Below are experts of layer 2 (counted from 0) of a mixture-of-experts language model. Rows are named router (the router's row for the expert) and show model dimensions 80-159. Each number is 500 + 25 x the weight over its row's rms, rounded and kept within 0 to 999. Numbers have three digits each.
After each expert's rows: "mostly gets" lists some tokens that are sent to it at least half of the time. This comes from a sample of Wikipedia text that the model never trained on.

# expert 15
router:506505546480484482515487529485517500470531486472501523482515501481481527533501529496482462518463498508474520496478529516492495496521501520516473494470551541531469531505488496489497515484520459491496481523476482490511486514472486535444530458
mostly gets: " un", " ch", " Sh", " Sch", " pro", " inter"

# expert 12
router:529524505530485491528477466486515494527478465544493466485544522527522521498518482515499499506503539459498539522480513515471495494537506475519513523490504533450482452508543461479491534499475489507523515509443488477467496462479526491509513489
mostly gets: " sh", " Sch", " Bur", " Mil", " Mc", " Bro"

# expert 0
router:508498484495516499497477503498519520469528545469477469470517534501466485513508520537530530529557494515502491487517477514533506502500489515505473517549531519490506534516463480535505468479504472476493478513479547508472455526533509465458519554
mostly gets: " years", " year", " General", " high", " election", " government"

# expert 16
router:440501503499484510487512534494486444491507483538474501499491507507526526508457517455475465516535504484527507494483483481499504484517518522508493490508486471527500494536486505458506502473459475503497523499507522498520481475506483512489532498
mostly gets: " new", " expl", "ious", " same", "ight", "less"

# expert 23
router:495482501465515517472457470510482526484503476465544536506484522442466508520520490472520490485451482490493447471482552507568482469522519482485490496489540485488521475518480507527510491468491491494530484495473521509529515500460462485502464508
mostly gets: ", ", ", the", " the", " to the", " its", " and the"

# expert 13
router:503507473539464539464510507525473505478488505537496509484525497504473494483511518500499486514479481481493474537500489535499486506486525490486519478554533511495499531450519467500516536579534465487501491481507503497501486501512505561535475481
mostly gets: " River", " Cup", "leg", " Island", " Airport", " reg"

# expert 8
router:499524497515513513511494499499514489520500517518523531560463524496534508547487459493497493473499487501484525509480534538473514513476481545490529533494472525522544555517475494510531535534481524524470479501459513493506488491485529502535539530
mostly gets: " to be", " them", " but", " so", " being", " been"

# expert 22
router:497484498523520488491514530508509509485488507495547436475518468484490491471522504530526517524498505516481500476466466475536477510497506476478533478512499526503481518463534495527480553470477497489517546460520446482497504501519512535512502531
mostly gets: "idae", "shire", " England", " Championship", "°W", "°E"

# expert 17
router:485472500483494466518475480482468528499501512545503488522522477538453508433541516515496526467481503474478499487522460496488468488495532517534519484514536544489466447489510530509525528494515473491543482482474515506498475523517486490450531517
mostly gets: "50", " he", " Ben", "66", "57", " prot"

# expert 18
router:534481518538526506463563494486523528501506469503510553521525509480498500515507473504501484521525493518488460487531491462540529484508494483504486491496484474495512502459520452503542484541542513557495527485546519459541474519504443497498505474
mostly gets: " ", "In ", " in the ", " new", " of the ", " In "

# expert 20
router:455503536501494534488471502521518489504481453510475538491498486480539525509517508523487507496525525509499543499536519461516545484498510491506525545487445464553572522506460484533497537485490511499475486525538466484482501553480488531526481496
mostly gets: " had", " when", " This", " that the", "{", " not"

# expert 2
router:484523465477482533537458522530523496468475470465483494503528512503511516472520514524467459492538476505464520484511504517442511468516464506521505458532525512492502492471517493494477508523532506508461494514485505445525479467492521477531498476
mostly gets: " Mc", "ă", "03", " Br", "ó", "ç"

# expert 1
router:554494493529455459525493502505532493461474509531487542504507505502480517516475481542522456518508515473534492464503495488479490452474511495500490472526486497485477472494515515491496497504517509480506455496490517494485474507530489524529488518
mostly gets: " d", " r", " fl", " dr", " gr", " br"

# expert 14
router:507484475496490458456503520531522490494494484448477501509493505460522491491507503474496542496481483491480469527515513521448479456521492468519502551516477531520552472535537499547528473487521469518487471478479510507528528476456494493514464554
mostly gets: "In ", "\n\n", "- \"", " [", "In", "- K"

# expert 11
router:495454529500481461499510510499529524533499522517484469506487536473455473480476497447524485494541493508471512525477536484497477507508467501523480504498482481514461508501503525534517489462489492479472483493517507546479465508481436495483457453
mostly gets: ".", "s.", ").", "\".", " con", "  -"

# expert 6
router:518512500443521522493486514488474490520516524478480530493455501462533477553524465457550498491484488528473533529460487521547507540521471522495510537504481541488521541522460508514522483542510493484500489476542518527531531559503479474479523522
mostly gets: " being", " to be", " time", " into", " both", " off"

# expert 21
router:470532498510476546474504548495514492522468468530520504483513478494551563481547572552514472531518504484522525531468469487496506465489467513512530490465510483494462489480546477476499559500480478490495543520507457505510509513492504514502464530
mostly gets: "ford", "ana", "ya", "ani", "ville", "ini"

# expert 7
router:492470544510508489521515493498510542488536522458489494545525513475455468490469502497479509504482475535473518472488505502467487535472516529466492497498496512537485508499481505511498496516482513481496482514498509535478489482495482472499458511
mostly gets: " ass", " per", " pr", " pre", "- P", "- M"

# expert 10
router:504501507454460512441546495466537478465518500503528494464478503502476477474531508495559530481529467498493463462480492464487523515475514462484446505515536516470458510517467462505546459514500516441513493514506508475493503558507476468482451550
mostly gets: " government", " comm", " University of", " Army", " Comm", " Council"

# expert 19
router:523546467453504466519462463493518457482473467493495472514538499512476523486538505515526504464528479470503501503503502503498493518518473485544513478534496502528501525493477507534494473505518538524499483512486519473526500494531498443482521516
mostly gets: "'", " San", " people", " team", "°W", " teams"

# expert 9
router:490506473506512546477511508486525505559489524538480559527502496477545511506459491497547486500517466480508527485469481509534513548530486481494458540456510516517489518544526520491491518551490522489473536514482518530511443531496491487504548503
mostly gets: "ave", " seen", " caus", "ight", "ble", " put"

# expert 5
router:463496532494473458488481524524545537468487483457539501465519456482520524471527548550506477478529512487522537493485554454497500509533482503519503509498486471473509451502487519514509526536483528513463482564510453469524522487504475463540515438
mostly gets: " Kh", " Tom", " Kar", " and S", ", K", " Mad"

# expert 4
router:536489493520530462478524503486506516525528540536492492475514517520503525508520496481523541563477482507484504513508466487522489535490489503525466501475454483470483508501516470443487525513507500487503521476459484496526552520528528493466534511
mostly gets: "itions", "ograph", "ategory", "duction", "ired", " director"

# expert 3
router:518527512469477476547537450489488486463499497478461492508469524516448494510505467491483479472448479500514533474471488503499487523560495537465479487470530487540470492545508510477483481464495480502527471539462544561478530488456516465504520469
mostly gets: " res", " h", " th", " ar", " ref", " fl"